{"num_hidden_layers": 13, "hidden_size": 128, "n_experts": 64, "experts_per_token": 4, "d_expert": 32, "d_shared_expert": 128, "hidden_act": "gelu", "moe_layers": [0, 1, 2, 3, 4, 5, 6, 7, 8, 9, 10, 11, 12], "router_score": "softmax", "normalize_top_k": true, "routed_scale": 1.0, "balance_loss": 0.0198, "balance_bias": false, "router_z_loss": 0.0001, "init_std_router": 0.021, "lr_router": 0.000347, "num_attention_heads": 2, "num_key_value_heads": 2, "head_dim": 64, "vocab_size": 2048, "norm": "layernorm", "norm_place": "pre", "norm_eps": 1e-05, "positions": "rope", "rope_theta": 10000.0, "rope_fraction": 0.25, "qk_norm": false, "attn_scale": 0.125, "tie_word_embeddings": false, "parallel_block": true, "extras": ["capped logits"], "init": "normal", "init_std_qkv": 0.04, "init_std_o": 0.04, "init_std_up": 0.04, "init_std_down": 0.0, "optimizer": "muon_variant", "learning_rate": 0.0107, "beta1": 0.93, "weight_decay": 0.03, "lr_head": 0.00731, "max_grad_norm": 1.0, "warmup_steps": 200, "schedule": "wsd", "decay_fraction": 0.906, "decay_shape": "exp", "final_lr_fraction": 0.0, "batch_tokens": 65536, "max_seq_len": 256, "doc_mask": true, "train_tokens": 317200000, "max_steps": 4841, "dataset": "wikipedia_en"}
Below are experts of layer 6 (counted from 0) of a mixture-of-experts language model. Rows are named router (the router's row for the expert) and show model dimensions 0-127. Each number is 128 + 32 x the weight over its row's rms, rounded and kept within 0 to 255.
Before each expert's rows: "comes before" lists some tokens at least twice as common just after its tokens as in all text. This comes from a sample of Wikipedia text that the model never trained on. Tokens count by the router's weight.

# expert 15
comes before: "s", "y", "d", "z", "li", "st"
router [112  90 191 163 148 158  87 115 100 131 112 133 129 125 155 132 111 110 112 129 134 198 137  51 121 113 117 134 135 117 193 121 112  73 122  87 172 177 129 150 128  87 149 147 166 141 159 147 147 209  96  95  74 173  79 124 144 112 144 117 137 162  67 143  98 122 161 208 112 128 151 122  88  37 140 140 163 113 102  85 146 144 161 140 204  93 135 108 112 119 136 115  91 143 126 130 144 104 102 181 113 132 127 119 158  82 133 143  93 158 154  81 193 167 137 160 124 115 143 144 149 143 161 160  69  80 144 159]

# expert 41
comes before: "|", "-", "\n", "==", "The", "==="
router [ 45 111 159 131 160 188 119 149 124 124  74 114 150 119 146 219 190  82 140  69  90 147 140 110 120 126  36 159 159 173 130 148  94  84  91 156 150 114 151 134 157 116 133 113 109 125 152 135 123 101 146  69 131 127 129  98 160 114 114 103 167 164 108 116 118 129  94 175 179 126 168 151 131  99  91 128 118 100 147 105  44 159 118 116 126  70 120 159  88 135 132 142 119 138 134 129 136 110 135 150 101 134 146 143  87  97  89  70 123 123 143 141 120 145 168 198 145 154  97 154 184 144 206 167  83 103 103 113]

# expert 56
comes before: "\n", " ", " 0", " 1", " 2", " 3"
router [124 142 154 180 146 116 116 130 184 138 142 129 135 111 160 154 152  83 123 139 118  96 124  94 107 113 142 143 201 154 163 106 114 140 143  99 151 124 123  81 104  95 176 167  91 142 149  98 132 111 105 153 112 132  49  90 161 112  99 121 126 176 112 108 115 131 152 191 144 101 184 157 142 133  72 173 125  68  98 108 138 111 104 121 178  79 140 155 116 158 178  96 184 125 100 141  72 130  90 157  75  52 135  91 161  94  97 111  43 145 191  78 144 184 147 158 139 100 163 131 156 145 176 124 147 132  99 105]

# expert 42
comes before: ",", ".", " of", " and", " in", "ion"
router [ 76 156 138 117 165 124 107  89  82 146 155 196 161 153 125 157 151 113 102 175 107 144 165 132 105 132  77 132 134 168 145 167 157  70 128 147 166  97 114 118  84  80 111 134 107 164 105 123 159 160 158 119  94 120 148  81 151 142 114 107 167 174 122 122  31 163 118  94  99 149 157 152 129  82 148 137 158  86 131  45  80 139 104 107 137 134 151 144 124 167 184 156 167 106 174 199 140  56 139 194 129  78 143 125 133  92 133  88 123  87 140 153 140 111  88 139 130 120 155 109 159 155 137 186  82 110 148 118]

# expert 62
comes before: "-", ":", "|", " (", "=", "|---|---|"
router [115 127 144 166  92 163 160  94 146 106 113 116 182  98 119 136 149  72 136 159 104 167  94 147 112 140 138 172  96 127 149 203 113 124  70 156  99 107 126  87 132 136 216 148 119 149 138 135 162 189 111  91 108 123 123  71 188  81 127 114 218 175 135 103  84 155  99 169 166 121 136 146 126  80 136 155 110  98 104  78 101 152  56 130 157  92 122 168  98  92 138 111 114 159 170 121 113 150  54 168  81 109 176 154 140 121  79 147 119 138 120 172 128 127 171 134 163 112 150 128 130 154 140  80 107 100  96 127]

# expert 16
comes before: "\n", " The", " He", " In", "ic", " It"
router [ 99 129 161 136 150 172 137 103 127 120 106 128 135  72  95 153 188 107 131 127 205 138 196 122 190  94 124 125 164 178 154 124 110  83  94  93 145 125 156 143 127 125 130 142 125 129 178 151 150 125  97 117 112 126 116 103 141 129  64 102 135 128 103 114  87 117 160 129 125  80 139 133 171 131 116 169  94 104 123  63 132 124 102  95 121 147 105 154  64 133 174  98  87 101 199 130 106 150 117 126 107  92  99  90 129  74 140 146 114 146 240 142 134 140 152 186 167  75 161 159 122 165 182 189 102 150 148 188]

# expert 19
comes before: " to", " by", " in", "ly", " the", " as"
router [ 77  90 217 157 136 106 111 116 119 187 146 102 149  95 114 180 158 141 117 142 125 156 138 122 151  90  88  90 151 172  95 101 119 117 117 140 129  91 104  62 119 113 144 158  97 128  99  85 155 194 189  87 133 147  67  89 173 132 162  76 153 148 140 152 117 143 132 124 203 112 131 141 146 149 127 120 164  88 118  73 127  79 129 149 156  94 190 205 156  95 159  83 142 149 163 123 153 138 175 128 123 120 142 141 125 141 128  56 103 111 135  92 188 176 116 142 134 116 137 171 143 155 189  98 119 156 102 140]

# expert 43
comes before: "\n", "-", " The", "==", " In", " He"
router [ 80 147 155 157 135 148 141 148 176  88 133 102 153 128  99 168 141 116  78 150 103 116 180 141 128 124  58 135 184 127 117 107  90 115 103 165 152 143 146  62 137  54 163 136 134 186  98 120 122 179 109 117 132 177  78 104 154  95 124 106 137 135 106 117 154 131 140 156 150 161 137 146 168 108 129 178 111  94 109  89  86 129 135  57 157  78 193 144 133 167 132  69 127 151 186 115 158 101  95 127  25 103 138 113 144 100  86 109  78 140 103 136 195 137 112 193 130 125 118 131 178 166 121 112 137 104 119 153]

# expert 55
comes before: ",", " |", " (", " and", "'", " ="
router [166 150 160 204 195 178 172  82 128 157 162 128 132 107 146 156 189 122 122 172 153 162 136 118  81  80  71  74 132 134 152 144 165 106 134 103 120 156  92 129  74 108 149 129 158 138 141  92  72 174 111 123 101 133  99 173 161 119  86  89 102 173 158  88  86 122 146 131 158 135 149 102 130 124 139 191 109 125 137  88 111 117 109 111 123 170 191 136  87 104 161  55 110 163 140 134 116  93  96 151 119 117 179 143 130 108  95 121 121 197 186 158 159 153 141  94 162 134 151 141 196 107 135 157  67 120 128 122]

# expert 9
comes before: " the", " |", ")", " 19", " S", " ("
router [ 51 155 152 191 119 150 176  26 140 165 106  90 180  87 110 115 133 137 155 174 155 122 112 107  84 132 123 143 160 136 114 154 134 125 110 152  84 155  88 110 106 119 133 162 151 122 131 136 182 175  90 126  65 154 168 126 100  71 105  85 145 181  88 136  77 155 162 165 109 135 176  90 102 109 131 143 155 100 113 120 103 103  65 107 206 126 142 151 146  89 134  98 135 138 145 180 116  97 164  96  59  86 146 145 149 131 100 107 113 154 176 164 118 109 135 132 148 131 166 131 166 118 185 135 108 169 114 124]

# expert 10
comes before: " the", " a", " ", " his", " an", " re"
router [108 126 148 151 122 114 157  66 133 151  67 163 195 110 145 123 136  91 123 158 158 193 134 132 148 136 141 134 165 175 105 147  92 130 118 105 170  74  81 111 125 136 166 141 159 172  98  68 141 191 108 140 124 178 103 118 136  81 117 111 135 178  65 148 105 177 137 140 182  93 155  50 139 119  96 132 124 133 121 106  93  99 127 123 127 146 152  97 149 104 132 120 139 116 133 168 140 108 125 120  78  87 156 116 131 113  95  76  79  96 230 111 151 177 188 128 162 136 119 142 162 173 173 158  86 166  84 115]

# expert 63
comes before: "-", "|", "\n", "}", "The", "\\"
router [113  74 176 172 112  57 143  96 160 139 137 153 124  93 123 123 154  86  61 185 134 149 137 119  66 122  90 122 168 120 137 145 118 122  92 138 104 187 144 134 153  64 150 119 168 170 122 121 135 111 135 135  99 169 144 160 155 142  71 125 116 178 109 132 125 163 127 183 187 122 119 125 127 101 108 112 140 103  93  49  53 161  99 116 152 108 170 122  59 143 157 131 100 112 133 136 104  72 100 104 184 146 114 100 106 119  79 147  68 111 137 157 171 132 199 137 156 135  93 176 142 158 113 122  90 128 103 175]

# expert 8
comes before: "s", "ed", "ing", " of", ",", "."
router [ 99 116 154 123 154 126 122 126 183 137 147 142 135 125  59 156 108  70 118 163 122 160 152 118 174 114  92 136 187 134 136 176 134 160 124 139 130 173 134  62 133 146 117 158 148 185  77  96 142  93 154 142 128 138 100  63 121 130  76 115 133 128 159 174 122 159 160 131 159 115 160  89 155 111  99 190 144  75 103  68 116 129 128 149 131 154 151 140 101 164 168  74 133 162 144 158 162  75  69 150 106 140 132  77  72 118  74  75  87  61 143 108 117 141 128 168  84  98 146 157 181 149 157 176  92 161 104 168]

# expert 54
comes before: " of", ":", ".", "al", " 19", "ation"
router [ 77 122 134 154 103 150 193 123 160 117 141 143 133 119 111  89 105  61 142 130 131 125 146 104 116  80 141 113 167 105 173 106 141 138 125 135 162  80 119 111 135 122 140 148 143 146 133 125 211 150 181  46  84 148 102  93 155 129 124 135 175 159 181 109 124 155  94 139 133 133 144  86 117  69 107 153 132 114 165 116  98 124 120 189 187 120 180 145 135 157 166 122 136  80 139 135 166 161 113 120  93 114 116 160 166  95  52  86 112 122 136 176 153 136 136 204 150  77 163 161 184 134 145 117  69 131  37 132]

# expert 38
comes before: " the", " ", " a", " to", " be", " in"
router [ 73 118 162 199  99 100 118 136 118 174 108  89 183  87 109 149 121  93 140 105 173 133 151 115 145 133 119 170 130 157 107 126  71 104 105 135 135  94  99  87  97 126 192 147 101 130 122 113 104 206 103  95  71 140 107 148 154 124 129 121 128 215 137 149 139 116 117 114 230 156 118 123 114 114 117 114 141 113 152 105 125  69 115 115 113 119 128 139 115 107 180 134 131 157 178 161 152 117 144 177  91  65 180  90  93 123 102 123   7 167 135 104 145 145 133 106 137 101 163 165 108 146 132 127 133  90 125 170]

# expert 32
comes before: "er", "ed", "en", "y", "il", "e"
router [117 130 135 162 165  96 145 121 167 134 130 125 194 103 145 148 157  93  91 161 120 161 119 125 121 102 133 161 129 144 121 162 114 105  99  78 118 150 166  90 155 121 128 170 127 155 149 123 164 138 143 160 146 127  81 108 188 124  62 106 138 134 116 173  87  87 122 146 137 182 107  75  87  61  96 104 121  47 104  92  94 140 130 203 152  94 155 191  39 146 150  89 116  87 137 174 204 120 121 195 114 105  88 141 120 154 115 107 107 141 116 185 168 104 141 128 129  94 129 133 125 160 188 140  88 105 111 139]

# expert 7
comes before: " ", "\n", " |", ")", "–", "–20"
router [128 164 151 159 145 128 158 109 177 156 100  93 146 135 101 155 147  83 100 150 144 124 132 150 126 102  94 144 138 142 108  84 101 143 106 107 216 107 115 112  89 112 115 128 180 135 143  90 204 153 136  80  80 158  60  71 170 118  55 116 130 177 155  89 183 139 157 150 141 136 154 108 118  98 117 137 112  92 118 114 135 104  82 106 146  98 208 124 113 119 142 130 118  89 163 151 125  74 109 127  98  81 113 136 131 112  81 122  80 191 130 102 187 204 145 146 124 118 139 122 173 188 157  81  89 114  91 108]

# expert 20
comes before: " |", ")", ";", "al", "}", "′"
router [ 68 128 157 189 136 100 162 132 150 172  85  86 129 132 167 144 141  83 131 113 106 145 121 139 108 158 126 123 155 116 107 153 120 135 124 109 130 136 139  68 155 155 148 175 163  92 144 146 141 120  94 116 112 156 106 134 100 133  52  88 136 151 132 156  90 135 114 197 148 157 120 113 114  86 115 178 172 125 111 148 120 128  98  86 171 145 153 175  72  90 195 145 144 115 189 136 128 128  62 174 136  55 152 142 100 112 129 120 127 106 189 193 148 156 143 190 151 119 146 210 139  81 118 146  85 150  53 127]

# expert 26
comes before: " the", " a", " 19", "ce", " his", "ten"
router [ 85 123 154 146 159 173 133  76 136  98 114 160 150 112  82 147 168 105 107 173 140 128 140  72 120  72  96 102 136 142 107 102 100 119 100 119 184 103 185 100 120 138 172 120 136 120 158 111 150 183 110 164  96 134 158  60 126 123 129  61 187 135 109 115 154 164 154 182 153 166 161 109 127 115  92 159 170 118 151 173  95  90 134 138 167 136 114 134 149 154 161 120 141  97 147 183 137 117 148 181  57 125 116  88 107  70  94  95  78  88 172 182 124 149 202 187 131  94 114 142 164 120 113 167 104 122  88 153]

# expert 52
comes before: " |", "|", ":", "-", "=", " P"
router [130 121 111 166 176 123 149 111  90 176  97 114 186 138 126 154 179 102 106 131 127 135 118 104 139 158 131 131 122 189 119 121 142  78 105 141 139 124 141  79 116  96 204 184 153 119 141 138 116 133  94 128 113 135 116  79 201 132 140 143 137 156  92 136  58 132 104 173 205 148 182 178 109 115 147  81 124 131 120  76 115 137 100 168 171  65 172 147  83 128 192 100 102 100 151 152  89 132  65 120 114  72 134 143 123  45  95  85 114  82 138 163 115 138  82 147 125 122  95 144 183 142 152 163 118 163 112 132]

# expert 2
comes before: ",", " |", ")", ".", " 19", " ("
router [166  88 170 183 109 118  88 118 156 128  91 117 130 128 144 120 138 101 123 178 126 108  97 148  97  99  83 103 128 139 153 141 115 123  81 124 142 149  63  73 137 106 142 154 177 173 104 170 143 135  87 109  99 147  97 146 179  96 109  86 159 119 160 153  93 163 151 199  97 167 104  88 150 125 101 157 152 138 133  92  81  83  82  90 139 157 128 188 143 133 160 138 110 144 137 113 156  89 144 132 115  92 142 111 115 115 128 123 104 112 174 150 146 147 107 120 159  90 215 191 133 132 192  93  53  68  98 207]

# expert 51
comes before: "s", "-", "d", "th", "li", "p"
router [154 120 138 126 111 131 142 105 139 139 127 114 165  82 131 145 115  64  83 152 122 158 145 165 109 138 118 144 178 110 171 172 148  88  66 147 176 148 155  83  93 117 177 154 116  99 158 108 156 174  94  74  95 154  84 135 146 109 143 137 120 133 138 180 114 156 131 172 125 127 143 168 139 107 138 155 147 100 109 144  80 101 155  97 195  60 130 201  74 184 114  96  69 147 141 215 113 111 134 133 121 126 155 177 126  43 119  82  77 147 135  90 184 127 134 142 151  98 133 124 177 132 109 107  90 107 149  96]

# expert 14
comes before: " |", ",", ".", ")", "th", "–"
router [116 108 117 123 145 128 200 140 116 121  91 126  91 139 161 188 136 108  63 168 106 123 145 141 116 133  76 116 154 174 184 101 127 107  65  81 199 136 126 109 117 101 108 112 126 150 172 134 117 135 148 101  81 172  59 133 140  96 113  74 178 213 118 154 142 163 208 169 101 171 136 139  93 115 137 159 128 104 165 123 117 133 120 144 122 100 134 164 111 129 197  87 113 115 150 120 125 146  97 155 149  98  99  86  79 133  72  82 102 138 136 111 157 159 143 155 140  91 113 130 186  95 193 135 130  68 116 146]

# expert 25
comes before: ",", " |", " (", "a", " and", "'"
router [104 102 144 178 181 143  88 127 188 174 116 150 156 129 118 161 126 140 105 202 139 105 163 144 129 156 113 128 143 112 116 177 165 114 165  81 142 167  95 120  84 112 174 163 110 133  95 182 148 169 149  98 112 106 100 120 126 135  91  76 103 115 103 131  47  90 133 102 149 147 184 121 100  83  85 191 121  56  93 148  94 129 119 125 133 154 172 159  87 122 171  69  89  88 183 135 141  88 118 139 129  98 129 109 146 136  59  74 128 138 154 168 121 171 140 129 171 105 122 138 145 140 180 134  59 126 130 105]

# expert 48
comes before: " the", " he", ",", " a", " it", " was"
router [125 144 183 138 159 150 188 178 123 115 125 129 146 112 148 132 128  90 117 147 150 105 207  86 112  89 115  96 126 109 107 125 161 111 124  73 127 126 105  90  96 108 121 166 124 194 159 170 140 146 115  88  95 123 137 150  90  92 142  73 153 165  88 131 111 176 170 159 188 152 169  85 147 146 145 156 113  80 165 137 110 110 116  69 131 137 170 137 142 126 176 100 104 168 133 133 149  82 149 166 101 109 103  97 109 160 127 102  96 121 138 134 171 197 144 138 196  79 175 133 133 184 107 175 108 122  40 186]

# expert 46
comes before: " a", " the", " been", " an", " re", " also"
router [ 89  98 159 143 137 159 132 117 139 166 140  83 135 135 120 147  87 116 108 116 105 145 141 104 134 146 132  92 101 146 130 126  92 123  94 151 123 112 104 127 117 102 130 167 166 194 104 100 149 145  75 116 135 160 110 132 161  67  99  82 157 179 128 128  89 139 172 135 216 168 136 108 141  74  70 205 146 133 116 151 101 108 145  90 156 108 112 153  98 114 128 149 147 111 106 117 136 139 108 176  31 108 178 123 110 114 123 117  99 158 193 116 157 151 133 178 149 110  99 180 184 178 130  78  93  78  33 144]

# expert 12
comes before: "\n", " The", " and", " the", " which", " He"
router [116 115 145 147 159 160 142 156  78 136 131 145 145  78 165 129 158 164 116 136 159 135 162 145  72  79  89  74 155 139  97 137  99 144  57 128  96  84 146 141  97 118 155 172 130 154  88 132 107 168 114  71 123 125 157 133 155  93  68  88 143 167 125 120  79 192 152 163 118 157 194 118 134 126 120 149 138 120  85  79 116 142 101 154 149 129 144 147  77 125 124 106  87 115 195 139 132 109 114 116 120 108  80 111 112 114  92  95  96 202 201  85 202 142 124 178 184 107 138 117 155 171 156 131 136 115 112 202]

# expert 45
comes before: " ", " re", " first", " f", " p", "ity"
router [ 88 101 163 121 160  90 174  95 122 167 177  69 201 110  67 198 142 111 139 143 127 170 132 107  86 125  76  65 143 181 174 145 126 172 117 121 133 125  91 101 113  99 179 124 110 135  92  84 137 149 170 126 105 168  74  92 146 106  70 134 161 156 130 169 116 185  79 186 135 178 156 120 135  95 184 170 130 116 132 106  92 130  87  74 124 135 143 184 146 122 131 156 116 133 157 178 132 107 126 123  80 122 126 144 153 107 121  48 119 170 145 165 139 157 143 137 145 125 129 159 163 127 110  90 144 148  92 106]

# expert 1
comes before: "s", "y", "ce", "it", "le", "tic"
router [ 59 132 109 153 128 103 173 138  84 153 128 114 168  58  91 143 137 136  69 149 132 189 144  75 143 108  45 135 121 208 145 148 125 125 110 145 138 158 145 113 167 119 157 166 144 173 144 127 145 137 120 130 105 178  80 111 138  92  65  78 127 127 109  94 126 138 135 167 119  91 151  63 113  82 123 138 111 108 123 127 137 137  83 170 116  96 161 120 105 102 147 170  88 172 131 208  93 122 132 218 133  99 142 117 114  82  90 100  95 117 137 135 143 128  91 134 174 126 206 117 139 149 164 175 106 126 119 146]